Weights of a small mixture-of-experts language model, trained from scratch on English Wikipedia.
Training: a variant of SOAP for the experts, 324M tokens, 4938 steps.
Below are experts of layer 4 (counted from 0) of a mixture-of-experts language model. Rows are named gate (a neuron's input weights, with its number), up (a neuron's input weights, with its number), down (a neuron's output weights, with its number) and show model dimensions 128-255. Each number is 500 + 25 x the weight over its row's rms, rounded and kept within 0 to 999. Numbers have three digits each.
Before each expert's rows: a language model's description of what the expert responds to; "comes after" lists some tokens at least twice as common just before its tokens as in all text. This comes from a sample of Wikipedia text that the model never trained on. Tokens count by the router's weight.

# expert 3
It responds to: Line breaks and markup
comes after: " |", ".", ")", "|---|", " =", "s."
gate0:495551496475551547464535475510509490504510493505520503509519501489502536491522502486461513503473497506506469488474498506470491462571497513471480489552478497474523503533474507455502545487499511480514513481469506537501490482517486467482474511482501485470462484510501513530491439483521505509470497489496533488471524487472505487500515411524551477520495518494513505477487501462493517510521
up0:481567475476550561461549484506515503500527494507513484503524488483501517488498521483457530505466485505510461494489504490490481436553504478478501495543487489475519523510480514471506542479503523483504502472489498531494478485533483484492483499485496479491467478513494524518505480487525506499462498501492522482448508468462503482495522417544538485542480519485504505472490510465509506533523
down0:546474482498472444499492538487504546525459512527492485503481497479521516529502473483522533457523533536470494471492505522527473481489513467512484479488460506502501478490503498526478511438515528499503540517542511492475515480487480467516481440494512482460521521548464499459493474506482481532510533428496465575510498470513477522464498518480481487464459487495478480515511510494470480477507
gate1:490547515530527506551492498498500482486525480580476516545486520486539519513495490523478520482478513507551547475527517539449521535520499480476501498507491482528493528499510485511528519485492513504489497484488496513483453490504523503537504534483527490470490475487546514542490488507490491464542487487478465504492478466501535504547482476502537471509507480559513453458528523480483490530520
up1:498504488525534514550488535489509527468509468570523493509511523513496525511482482496505532487505542486507503481498560538480505544470485510499506512515485493483525501485531499496454481521484455496492505498467501488481458519504522504492499472493509510503481465482545501513477524524478490513541496466461502489523501492482507522519492493497527466461549473519525458462565498505435474510501
down1:456477530495499505504516487486514509479532519502482542496460514518496499509509514479499504490525535504512517501514470510491511514477456488517526463495505494569498515482509467456459449501476464544519488482467491517503460521530492489534546476526516485531493469482519521502503529474488504456474489480470524483536505520487515480482524494474503470496491496480543479479503494533500454454516
gate2:510573535520492518506493501503518466510431479519476503489507474488509475501469477495503486502516544529456468522489492479493470512530511511509499505520509524480532468506506541517529493531486497472503550534562507497462477490530462485472544513483518534471544508511441500476526437564524498500506499506468481458503494483497517429473488512526504512493545513495507492472484486523514510496499
up2:496551547518451491491533502514527467499442470511467499483530502482519482514491472472545476495485507514504468511493528467501454530518505482467497520502485526495510446534533534514498504558516478481479561522522494502504480506545464464507515542493509551500524515477467510493500479551494497526516536524476483498542465478498520419463486498543498518532527520455497496488508508499472516511525
down2:497530490522454534489458524515477542489503483542511476507534485501480501498489497531511505487521521500531476503497475464519488503469528495482506488503472461516489484521502515467462502499430494514478447518508523504516499493493498505466496520465490555475461515495536461493537496536526464534502513513457497493521501501513514506476481496474464495507483514514507515562509506542505532499523
gate3:509515538492532498558501511488509481519504498486479523537527508480531487484529458518489484480506473519434485468500500475525491524517494492477506493503485484476490527516492563523508525484481499449471544502511492493545508530445517491526505510484482482500562469484490492520529537499493507550544549516490523505451500493491474490488495470503537568516524468503520478493497533523473492486530
up3:525534528481516488525509509492505492495488496484494532504522486507531479487511471509479495478508456507461526452499498474539515524498511494464509477485478464503493522516505556507487513470506499478494551514480503505550516540447540489514507495494489480467523483522498493519495562475512503524523564518486514495456509479482463498476504488479514543523510486476506503510510535540465490489537
down3:465534491479511489485532478465516526511504519469513476474505501490495520515480501510499500506465540470504495498477480526463492496499533499509530531491505468502526545523489477545519481463507459493528445495485503525513504484510499502488519491524495482450488494515497463464475507464514486525493493471521409505563501472430510516537522489453505467509487547495508485526520505472536456523504
gate4:498476461490489511492489496504545494467528502428498543461461511460499523469498515514491484503541503472451499473510460502477510547485489493500498500503526431452473501537497501497534475501483542493500537535477507514530500469501478498459522552470497486495523480492481499514484468473531494515501460477464466535513485510530502481494487479430477513542479514499519523518505520510506494456483
up4:498517536540491504540533499513489542521462484532499452478508482527495521523520462521479519514511442507521504520492535513519529449501499484469495512456501524562495492449465496478500496511507502510516501505461486499501467530477503513548489487503494511525507467513504488503485507495528505524481486502546535495523532473467458515487505528519535503495521526518484526524562484491516540551501
down4:458492534498524490528504532503474526506472496518501490534490499472496511489553520486499527475524516452516500476541478507475508547488466468527502487472515526521489497460478548536498505510508510496490485512514460549471542460500501495519506520485513508457505511520494528514514492505565537513451526536475526504469505481496518526501458493479483495514526458515448480496518497547485493520523
gate5:495487503489540515507462500478513495481515548521464497482520470420543486526470493534500545524510488511511491491482481497501461506547482496538492473505505484519484497482500496480495511507512474437506513484525502518485490508501468502477483484536562478517460514557489484467463463534503495482525510518495502525511478476518465490523501467463560466503533496538504499520476469501550474513508
up5:502499499470548523506471504466516494479497527515479487507522470456513516490474517554490535505517489509492443492486492484502452485533498458500501458513487480483511510473507499482512537514495461422511525450532489531489499522497459485485503483504544475537452526550498489475484444548495493481528500537501474491495498515491464475524502464495546482522518513533523507511490482494512468543509
down5:539522453496488495505514512491535495493500534510470512505487457520445508475480503505485503460518481542490498451493494478464504513503482451464498484490482512488495571474530532522499494468513486525502543487509484489516504489521479507530537465513512476512490506531550533559494490544493514440499500555499469486542503522483501509510521524487486526490481523550493504490496499488510518469532
gate6:511472489512483501551497493471499504436491487468536531527515502505458479531511519478465513498478497490478463556512474479500477468475488535520490522473508476456454489511506479494506499486553494525530532541512500458509519501480524525508514466455500475490539521528481507508535503440495499489492504520498515487464467503470459480534496493557473499499518521525469499493563496486549552494510
up6:483530512501528489464474515520508481578534517549467467500493504510524538465502471544510481501537493528533518480473522512506498537507504489482516466524511539550559529488502537522492498517456506471462485467488494533504496505490460486508475509519494528515481500459533510484488495550527512519500488466498473497519540494533550533473513526440506498492511473464523477509436502533453452501487
down6:509508532504479492543499470491513487483454508488549478468502509545469494473480468499469501464452500511514487515520482501500517484506503515512516509518485476430472468492505487541511484483517533526489455551513504515455505484485520515531529479472528495463531459509495536496521517502534542502526485503457501467519476531502470515537489480537502498478473492510500520484514513496507528509498
gate7:505530489510489489492477496469498464491566545492538488546472503495475521478469490539500528523496507479477510508485538518439504488505508505524502517500471518517541522505471496481550507495502525494495531459513494489536452519497525491502545538526458516529453450509494518485525519501519508495485506465504449499458499496500534515462499502525494502499424513511467503505537468472504486481493
up7:508514504496506481496474496452500448509563532485538477532488501517475505475494478515502520525499499481486501503477542515447512490523503490517491515488482515528542493509467512500539513508529514487483521483524484472525491511505542490495536553518459503526443475484498499502512483503507498500477505474522470505470492471497526510461488491533527503499424493514484492505521467463513494479507
down7:492495497478504510511499558499486503507453529518493496513491462496520520500527460519501503475468493492482487479517488522567489492523489505482493490454479500474496538519555548507452518505513499478509500508493544501489527513436496522450489523462461456483503524499512495554447484486477484524523521509474475515502501509497508463520553469520502551505524488516518500523525509516482497438517
gate8:459522539523489524519527474462517476538485510505490482538515505495524499524470547470518516510496496482441471538498510482552511535517496529528524528484516478469480506542468488560560507474527464505517504492521488529510483488487464541496524498477513509530493494511459510524459475505539502492495502515511533505529508475501475490469525520496495510500515456446489465497508532437496493480507
up8:542515522500511500494467517513468532505495463478487499553465494505417514441536491542464481510479503485531529507531489538486496506456498487486512513552483542563542483439531533495486503501515508493475487464483488478469477506539532487493481518479482491484524522498522481465523519529479483466530569483495460494476499504536492512502490517505503489502501523537519511516483486476460508554459
down8:555529484492488534518497486496482507499486534526475457482550495460541464511516468476517477558537501462450495490488490489532483502503488480493511517492526460481521441506478484465492528493498524439503503554509513508520541485491530499476492465482509514518497526515550500454461476491498484483489485499510527461477468458482497460504550531537464484484498459480472494496489502484512490513501
gate9:494526475495487533490516491542492498509504523473485519505494458469514507536507562482525517501521476465478493544447487508505477518492485508472512569504493502533529540493519484524501508492511552524509514532511491506524500494531461525514518477478495459517500505532472513522536487511520506493487519527451494414470459489492509462503517457496501506551514513511527517499498513510525517478428
up9:516496474486497537493491484540507488521503525467486515517478462477516501534510545480520517488505498443470499535455467502493482510498502505476499566500480507543523552485517469542492516504505551542510496511521495505510518476519452521500516488503486465503490506544486501525522490482526516497490503541471485424464465479494501470504508441506479509535518503487533519504475510516515506480448
down9:544441489506520490463553522498501510484481512490501507520508471512496501547465483565454493482493508525528497505514507481514520498488484486508521491502480520509544536519512531498483504510466513505480471475451543517510474503498462525519500504541483548480452493486507516526483548513509469519491490470544490527496517525511480555499505510519564468493497534498523514495505487479449498515519
gate10:493458490521505521470492484497520519481474533492537472455534481543483494462540444503501493493513476511520525446485532456533509485501526480453486489486504529479521491526531486498483520516505461521497498548468493470474542519507503481477532495491468499515463520474483496486494461500496492514511512516504497492568458504540474431480505505481507525455491556511478500517515493546470513519511
up10:500496481535494518482486532431483547500510512480516471504495477538508498497522494503522459498500451479480474472454502447529461531522508448496490483486493518482501524569512498538502496494523500526514474509506488470502527526487463545460507507470503526531500532502510513489478469529502494508522561492506462489498459487515477449460495500501464505465486513499465518507501446507467490513470
down10:486509480498533484498522542516524508530478497536465524517472540505539491462500508504478528486497510461555545500521467508496550452543523503529490508495520520492501530468496493498481488535524498487487453465504525516522505511474472478529473500481504476478522501525477506506509533503493506492518466501519526491435551501498521515490459494476510534557501457502515539469500481511509490473522
gate11:500476528493523523490512488512521532484548471451494513495519534494455542521527523499556513526565519507477437459509518504498527515510490559497496502501504525482460461547509515482462497478498522492508507529490507529525537497474543478461493513453445525484467455528486488502535495514489503555492494496538522511510533497501490523482482499504497488464493530481468491504484474450501489460484
up11:495490481515463486496506506496497479486478531533512521496472434502537471462501465533465495505452507502475528505474480525503484471456521459503501513483506498529517517470484489527475484530508465480475481506524509469481451512521499536526545506564518479502522535447496501498484512475501510477499525482474462480494487493488490508510501528514511529545483526518519532522531513547509508515508
down11:466475502505524472514494533537497458525489481469502533450535561496533496541478487499546476479515498470525507499497518468490521491493509481496509477513417472442464476485498474520455492489511529517518535500500506478498502468526487484499511492487489485465478490548515507448463493498526479529503448505494469490483469491514514518533520500531510520524523539475515509474468482507506529565450
gate12:506529508503494500496541548531512509509482497511481508501546505527514493540469515501515505479493499519504508530483534457464470523500486495554500503511500527471493490480481491510445513438480493553504512532502510527493510517512502469470535478543504502518505521497514496488452531532484523504466437513565497480500547454513534452498493507549484479480492527516476513534500503532434499547513
up12:472530529479527495474542505550481532515474509500489495484530510517526453524496543490499522513508491526516532533486502485446478482513495471534516512527482527488457500468478535490486521425444523480501498546484497516504491488494525516474505492557482485497481492507527499503445534509534532503484470489500500470486528458521502435492509502551489460488511507544464497523470527551513498540502
down12:554513488506467525477501544477483510465521507488502490519486505496516506533506512496496514526506500504483502555535513478485538511487535472510504499517469509462494473507461528510487543506520496524543461556492520525492491493539502506507487489542484513506479461493481516492508462550476498487539492531525510522516500504460461483493527518561526452474544472511488497520489475504442509487457
gate13:526545504490505508503532517537467540494441521450507502451487435476498489486504502500499475494489526517484534527444494502527529508500491471525503493483493512493480499493468524501487518489479507479481492499536486509533521474459553523480473476500505477521516559493523528533494512531511495533519494513497512509490489496507455470514508541498536541500502493523466526515526495556511510534498
up13:524534489490489503500531514539486553496450537453511522467486443463495491483501495498493492499493515509498527501453493512525539507503487461529507503485483523493488510486470539509481519488485489479495489490532490511514524483481553526498470481504505464524516554492510528536486517538515496534519495530507525510491483504504445471507506555508532538496503482529460527522530509550509502525488
down13:511538467465496493438482483424510503500531549483509463501468498487536504488490499479473557491472504498484494485483534491502512502456484503492481511548474491492496468507512483501502502545530499528491502510496484487484478480526480449484474512512502524511484476440475477524504531488500528485498509492474513527502525480486534456426521467467494485488525515513515509548514488504518508468548
gate14:492500481499535524441544509471497500545497505522494489494487508508548562533514483477503487495498521481527501501464495491500480498505499524477508490482500484454493476452499504518494503494516489518502525475515499524483481533499493438500517462498436525535491492474494498488493497511508491508515517442535488472469526473486561466457505499521516533520512508512500482511488538472540486484528
up14:506496504515482481541468495544527554488486501483519484547524451497461446460486500506487513525500464506469466493542519511500510471481503438528498515500481508526505523528494485464530491501476509477476452516490503523521521493495498548497489538502532481482506506519493496487513524490505519485498469565473521549516480509504432541553491501478505490495486481489489524497503457526504501558482
down14:450481502506480506509495496485519449452529529493522521478494527476471483507482526460451493509494429471465509501505458474483492490535475535480514506494509543487473539542519494460506516498504468494502531527529509445487478484520521520456510499527496498552480472526517482487499515485531461477505483494536552517506515504470495488513516465492519496531510525470462545481505535465555507518509
gate15:474493481542520492504506524552534494476476494514538505505511528522464527489507461524527485448524479487515511574507487505509490551504494497480518492445523491495507487463489466487521450529452492485503496513438508508501486527468481514519526498491495528511533543495501489500550471487502503450489479512542507487504529502511526537481500511491503490513473503509516501496514537527477542496514
up15:482509463528514512471504549528528501496473487510534539531529523522464530477506448513513492460509493490513489554483535513504493531474513475472533500456517497451505508498492460483540496529461484481499503470460492512527483518483479506508521493489462538488510538466528510493567445479492497446482480545534497485479508487500527509480504475499478512508464524479509506497508508524491539500518
down15:483511466557504552510517450526536490478483522509532493474492518512474491493473485491531499508507528516546480520506493529500489518473506525483486505506566535515461474486481472505499551518461476450497526508504474521523481507488518525518502447525528564509499499490536535497560490526495528492517472504500498508548503520503482485515549521482511529511466493502507519516498544495466517530519
gate16:494480461530467450480468491494516492505538525520486522484501481484537518531534519492517456510520515515549477466500532503516469484422496518475512500448492542506530499495497467470494452479511506531499499478502486508528525547460500542502494464528442502499482478510485502506503524534506519499489476501493538509522497476465539530540508561458462517510487527488464495465486470506500476491504
up16:499508516495548573492487485500494522492434503485513463515505537499487465483460471507495527482488497494480504511496494499497523509563506530495499495562490461507466505512481503544539505483474497480500491528503497486457484471528491467483512520456533546501515527472515507522503464450484495503513499504528462494494503506528463490466484447495554471470517492525547500545501515489490489536524
down16:496488506465478548496518489463535515481505506500479506457490508515489494489502499506446529496474525488459516534521538506489516458510469506478467514550503529472526496488497499579507494522534509477514514505553517497497488498500553507521484510530489486517472465489495507511519514510511529500512518528499502507519520549475476509483536484512440493493501512523516522518502455452548522510535
gate17:499501490476461511463456517498504479477521510496507471593520527512454526543511471500507489503463495480519488502521519461539469505459501441458521462527492506476462495480524482516531489501531524530508520493490512475439504438476462516502474475500492542495475518511495484530456517496481517461493492542507481528506514488486480522502483472485474506498482536468477497524469462487505495565545
up17:513506516530521491533550502518493533532473506501497525425479465489528481454484517484510500494549490513479485501471481539458529504529498561533482517479513495525547518516464512480467501510466486476486488516500486525578497551533515483494536518498515470494535500503496514458557470520520498529511509471501508477491490512501524472492508532521526478507511464532519518477511529523507525418454
down17:546517525517511521485516484493493529475469523488487484513496502495492511543526460511473468467498522517481485524494486475503468470482502471446531528497493535520499508488474511536468470506525486487493462514507499496477505501504478524475505506548496541490461507464485519487539505533470493522542473461448533489542491502505434505471516506477513516475510507461509460509486521470449498492537
gate18:551492505512513511441468498555503483466527507459491516485527484514489554537492488512486480533462488499521477474487501455486517509520498490506495483521486517477453502482528488498521501510485511448513455489504488438505513525465496453501494487511543517480497501528476483461502465513483512514564498522512479532504504504451537507536527500550479545536501510508464507538527491486484500519487
up18:540477517469533487484505503550476515487505460493512490435517509520501536479495514548480490516548521534521468476535500501530490472472513513484515467495504488476513516502529489548499510506457483490477500480524488498497490492511488495501496506479491487467458516499473480474537532463467493557541480502509484557533536564501491522500497499516490486500542511485472487480541469502406515567495
down18:556485554482478518487523543526453474468514512484504537458484475494476543509494513517449546490490481493491496490499504505536515462497544462503544506491505522498491507508488521518508497481452532493511450530536511492462494508486502481495501533504503515499454473514472525537503516488471488481517528551492537561545506512521501520480445485496542497507479512461518478502537475517433519529510
gate19:498536502490472543469477501505525485460538507551484499507510529475527540537443540518479483521460455495488491484488498487498542476458506465499484536452497456463481492477538533541538511519522477529474554498467515506491542541526507481496501476500497504483458489507499523484527480482476506511514508471495477529501519483463534448510500486476501519526529476500538553548490513454503495493514
up19:481539519490484480527523512482510504583521471492482466502509496535457461492517506518527496493446609468489537519509479477441477515477486516481491496484480499473540520533496488482504489503492463526513511472517520477496446486545511497510538534450500519458511512490484489494491543536500489470507519519499512482511476512524488507470497467518483507509466491514478448477480528540471520469536
down19:519508488494481520467506470469534567476546502514520483527503479525536501507489440473516482532521525499478496521544529504507506476516467510508464518468492530515471515509547522449529493527513478460477506498519486531513456489523516529475476485476490510465492499489523506451494520494459508507529465460480496499512517520497492487461529505538477501508496493490534514502507495521475499473532
gate20:519499477545483467465542558457540504518532472444472474502536479508497492522521527537499491524474510512524516510502517507492451498466491510533509525517504482481490540501507517488500497542481492517506520467489503473509484490517480541530484542466510501503470488492472526470502494491540516497502505511506483544505557512474532469465495529506461482499436577497499476523497477495507551476506
up20:489514523467509544523469436532472499479472523554516527510458527499508497476486474470498504466526473480482474491512490495521545504533506485466501468488500525520502463502485490502506488469524519474504480542509497519493516508489511458480498464529494492514526508493525478529503504510470481504519494485496508471488435483528465532523508467489541518491553434512495534480498525507498452519493
down20:524488466498454487480487505515529522505544494545493487511512475525555504518450540480515462531478525485498475499515549491504543513519510505545508486532502536520500482518496472511482513515533497502492583496508495496445531483476488481520495491519527513451464551491491482454484479489471553548511488529513507514507512539488561498497504482510519492493537505513510475535526511473530496527503
gate21:468530497537534554523467531498488528529510481492493525530500489499496535496483500489489456515494447543493479542479515516468487491441515476492502528515496527455561487521510511493557496492521499534519514500489502511471474514512509512471519488489486471509478489490478486498475479521498543479495515521519477526497505525469553506499506504551488489514490462485514510497575516516501509503478
up21:492526520491460509478513518496532490462497485514488471544528510494512440509513516484479505474508500479475470506541476530427500454503494506473516492511510519460518531504501499520531520431476502502499484502483492469489463509533473498508516452454540471487527517499476493533480530511459543493496469514514493501490492478475486517486497496488501474523487501512518496462474547487475478485524
down21:508507497521460523483506475486492471459535514466516512495496507479478470491463509462478499523500477493534497537568521549467530491489529461506540474528493499467502498443511493521555469495514514508527505491507481449489485514497545503534475461489555483531492508489480536536505522458462565486470468497483493500502441515491438519512529479476540508511535492469506511498505471517492518492470
gate22:479514509538507441542495494530488454513458528506533513466518491479525492527469483478488487521449521536488499505468450505530526538535497458463479491456503514473506527508544497483501507498494463484499511506507527473471524465515519494494531524539504472501486533486503532483500496550540507485489494462490468528470526467567489539512520501524502536528532503510439476471531522511526513518548
up22:493530499499551492508496478540494479504535545566504491451467535494558486485451505514454517502519492497524550509500507477519503506461515495461516485480488514552479512500503465493521545464486511532489451494491499534539496512495508507465491515512502489502423484509549533508489475525492475471479474472526489510505509468501494495472504495509517493477454530545470487467473514477486498543518
down22:521517470515512513478479506569519526533499503565497501545474490477515475488462525514495477513456501515508511482508510512520488491459515504495483467471565529545555498538495460508471505475476517470489493479538486489509491470501473431483476493457458529503510533497494537538512497559476501494464519464520471467516537476519484495513513468491506467510484534511510462486524501460498479532521
gate23:474516509532509525529477454473469477484492528519482517502499534490477515523530450486521524511534483527567500525520458498463524543520514508509504511496507538526500465499487519510486496517519450490509496535440506529472508504479508470484491500511508495495460498532513487515484457522504507478501468532490493506553510461522512553502503534487494500467477465514497461506502537476479474527551
up23:510498480488477462490516500524529473509515521489452526554477511498500521491486547543521495501462510465464442501536507459526502463470488469491509507487496441507497498480532500488547532501501566503522528514555506478501470446455499519546519472466491538505494501508484511517473533513516510514481540526522506495455534507478484525522505484508495486555497534477507529488471482494534562497471
down23:559507461509483506499499509499421504477484491501455455493519549536507481487487503485547537551482499504479490554480485499544478475493521499499502489488518484478436492492487469484492493477502502514499466465542504512488480550455498477500464496435511484510504551497474485516510479471485529476466519515480526497480490473482549491505493444516478473503500520521509529530509482484481530504503
gate24:523510506478538503506566498506498507508505492529500465502457476472545518502550487523474475516464521525537485521510498515547533508450507490459495534505472517458501512472493557489545516518488483495473494480528493512484472495493546501543510450508479476525491506496502500494556504513497498526461554468506477516468517474499478483494508534489490480498510524503453472469490539546504470495511
up24:517523515493552514494542493503507513515510487520510490506442477522526511483524510551461463508471528526513483527518518519540489499438512509495499532473490519486503527473498551493531528505500475508469499507507512512492487506472530471531506463492468478532516491491504501480538491506473503532446538464526463494487531497490480498507507538520463491488520522548464491496477520528495507510530
down24:490448515510470494500494445452469514501507476501482451535551480522543482505490511501523495515511503480467493487476525514434498510539488559444498452510510470487502487504476494461502478541463507477519484460524484508493530506529515525449528536546484495469489497446501505511517508495484485511496518480474468477513543501457476458494481486507509500485520536485464472537511499527512463476480
gate25:510495463461503506461489479549498451508509523469488490479532466545514486504510483521474517493502524539523546528530488506512519453479500481523505513517469513486524492517494495480555471513512494505520477544517489471467476471511550459530502471537468469478457473481494491482512512473497515516480485516501501489513476539507539499545505503501516528478484514492505450531480501522521487526546
up25:517475459466487502468515459545500453506511531490470496475534454563503491498530476508484494494488512532532528522527477515513514465481498480529498521509470510470523485523498499487538458516523463517531478532526488485470487472512528470527495466542485471488452484467489493479491500500484509528472502544498485496528503523509544497531511497524526524470460503491506463528486506526514492522558
down25:502488484534506516504490460525522489498484525498516534534517504492472466489472495485512495525476505539503480522474492477458513520484499533484505478519487529511483462524507498494483532506492537490543520501493491497450476524480488516488503527499521505490516499497494540502559502518478530460484463528504509542499476530505493466540535493528528471486478524522505512452470537473529468475554
gate26:508513468524556496463458497492489501500523508501523495529565498540541506519493503513543482519497494509502541507534513456485434500492508477498498476510512504464473513544531486514497517512471540487478525486509512505464527500507519509485504534470506479474481501496493505463449455498468489524521464528480479501513522492473545491429491490518474480485478512493497452552489483542524574506523
up26:491496507481434520536519496503511477476488499501482527495442479463496481451491507516443523505498491468499460521472488542547571503511497514526485515490499468557536528475488491481496514501524458483515468522518486481567439495482470496514490473534491533516514509526496495521531546505534508448488539480529504498481480507503462519559515520485532517497522480483526531463527524458491460521459
down26:505526464525476521476501496512501510527472496485510521559513503440534530483536503472512458504464503494520532456524485486494492473497511494513508454508513528509480487478509501483501492502481523531510509517481501526469515485464530444486475512488549544512479516514494474535533511509531511458505512470451457513503521515499505500517470525502487488491503494500515476466503541517466503482524
gate27:533572515504485554472468521472490491479486488492505487498537487521483531503458492444487506491502490517483494454498502567505477501553497487466505489501513500458542522488534501490479518488513503493521515490470495487478568541535500459501471511468510475516475498500516500485483457512490504507547522513472479477494526487471480524495495434486482484484504450466515505498521511501501472499552
up27:500439495469482467526535506516494524534454479482523515493465503500515491459526506506488473490517492477478482545455520438509506504444492509515502495507499511520486495488508518502495493477473503486469486534524493513556485449480532525494546477543478504493558501476513505527537530491526493500484473486530486522516501488524512468468482512534494525517512547502517487479443518503496551502441
down27:479483511469464489508505468453475485539497439489450533534475493506510523523485522520504496513476541472497484540466526537521492490493551520504471534514506488518480497506460469540531468499491462509514477472510552503530502486512498522519495490504471517509516511449482502550457452488520484499457530467544519492492475483478507496476521453486468498518482498457532502518502490484488555496442
gate28:481518496528466506509495545493484497480542508484507475473465513513466526498505518449502509482490502507541537521506464516545521517475488510479505489457494465491539535489501490496491534500515510541517461498451511467485530494469514501502456492449459532468463480458546495488496535488527484489457530509467500493490525464557525544493501529483501531473497484511491494432498491486477502485515
up28:482523503511469496506496567491485491470546509482493476462479498517469519502502506439502510469498489511551532531497446507552496517474495507485497478478507472504514529474512494500485534497504510544510480497459499450490530496474509501496461492458475534486468484475564501495493544486532487484458530514470503489474531469560543531487511527488476527479498486521489469444503503497482503497504
down28:489456478526495478493452489499475470481515506493434471465532531489498510498473506463478502565507505508565519525481456501461470506530543487487531491534510528490462478480489488513518484517553537510509503541506492451495482474520496497526464526499533527494471516537489492546484505481505496518497532497491466534483481479490472490517482472496490472568537502519436542517498513493502531493518
gate29:542518518487490495498479479498442473518492476510500463516522521514479495505461539536513504499493539475498476519570489512510494475439507483480506467526500491482450530532516443521520480487498485527513508486510514479471490497461437499503480511447470487513512519513514507436490472501472521501509502514515496475489511561460474481534505498520465504514523500487485486491501463508481548523500
up29:512504513495504478514500482507477466500470483521464480530489474533449489496498447514514521488515570484527493475503481487488505492531504486473511460525505494504466496478509500499455481462520463493497459448490494548487506496452517478480503496506512497485500515538479488483482489536465499478482526526522525465528478491493516497489508471521526497471488524498501517502438505498508494525545
down29:499530450475510447473464498492494474528488538521492512433492507473470545500493530477515518508497511487511479563507545478509529527490511537483476523527483521487483461489479520481497544457464519500493482539470498507509494500480531486507499441480515534523501529493494499482490473495474522487535473503546483522505501527468478517505515482500499487492515514511484493503532498517564497479502
gate30:496456522503532491495465491523551483469468501476445548464545494473466500481487522514514475499479509518523504493540496511488495495472519531479518539477490475489541514510523509515500493504462511481479520556517504512486470514482492510508497551501517490511476502513455514474519543494506500526528531549483511505462498495506484525519503509443533486532514528491499461471541480509541517488521
up30:523436543477544485486468491520540504471467501487454527452555484497453486510489497522509485492487517515550513511510494489483504510486508525479507530474488470503540504535542509505497475494494496480491502552503499537497486522489494496492483535485506482505504509509461526475506526525474511515510526530483505502483506481527491510517508519445546515528520498485491464467541464510527505500541
down30:543500545500509533459507496515499553526497542497512471504505522526513504501509503477512496479491506464522507505520506498485443506489462481466494497523479487498494549533540494518489518471484491456544478482467521493473453480520508494502478466483513487498482521438548495513472518526467496498473506530500529524521539482525509512507461515490505501518515496523473472512508505449471480466493
gate31:498509466508549528535467445549479529539497551547473529515516466494473544495487505506504533502461526530516492510501509499472494494531499515478502491466500482468495515505487481536508518518488500476498452524539491498530470531513503503510489572530522491490502540485508494466491456488532502476514520524524545472490517515478503530474489502465526500510502519470514527465483505510515516455495
up31:504503504500449465461526565460512487445480435446544468485490541517516465497513494498502470489540471471482490517490492482522495515469514502523487485535501516525492474492514483450503477489499487509505550486467510500483524472462492488477515411455488519524503467517489504517525526503472497516490473498478472538503495491525502462524499502526472514481499492526485482525516490503465497542502
down31:401505465528538535526513446520498504513556516518494465473493482527487502525465505525503510542508520505494509508497465507486483508509496535493465527499492464483521497489487518491501503493453494496478499525502531483573499527556471527501519533503543498479485469516470502497473493498481521499510515467469487528477536541527532527475488498514512497513500511515499516547492503521512482472549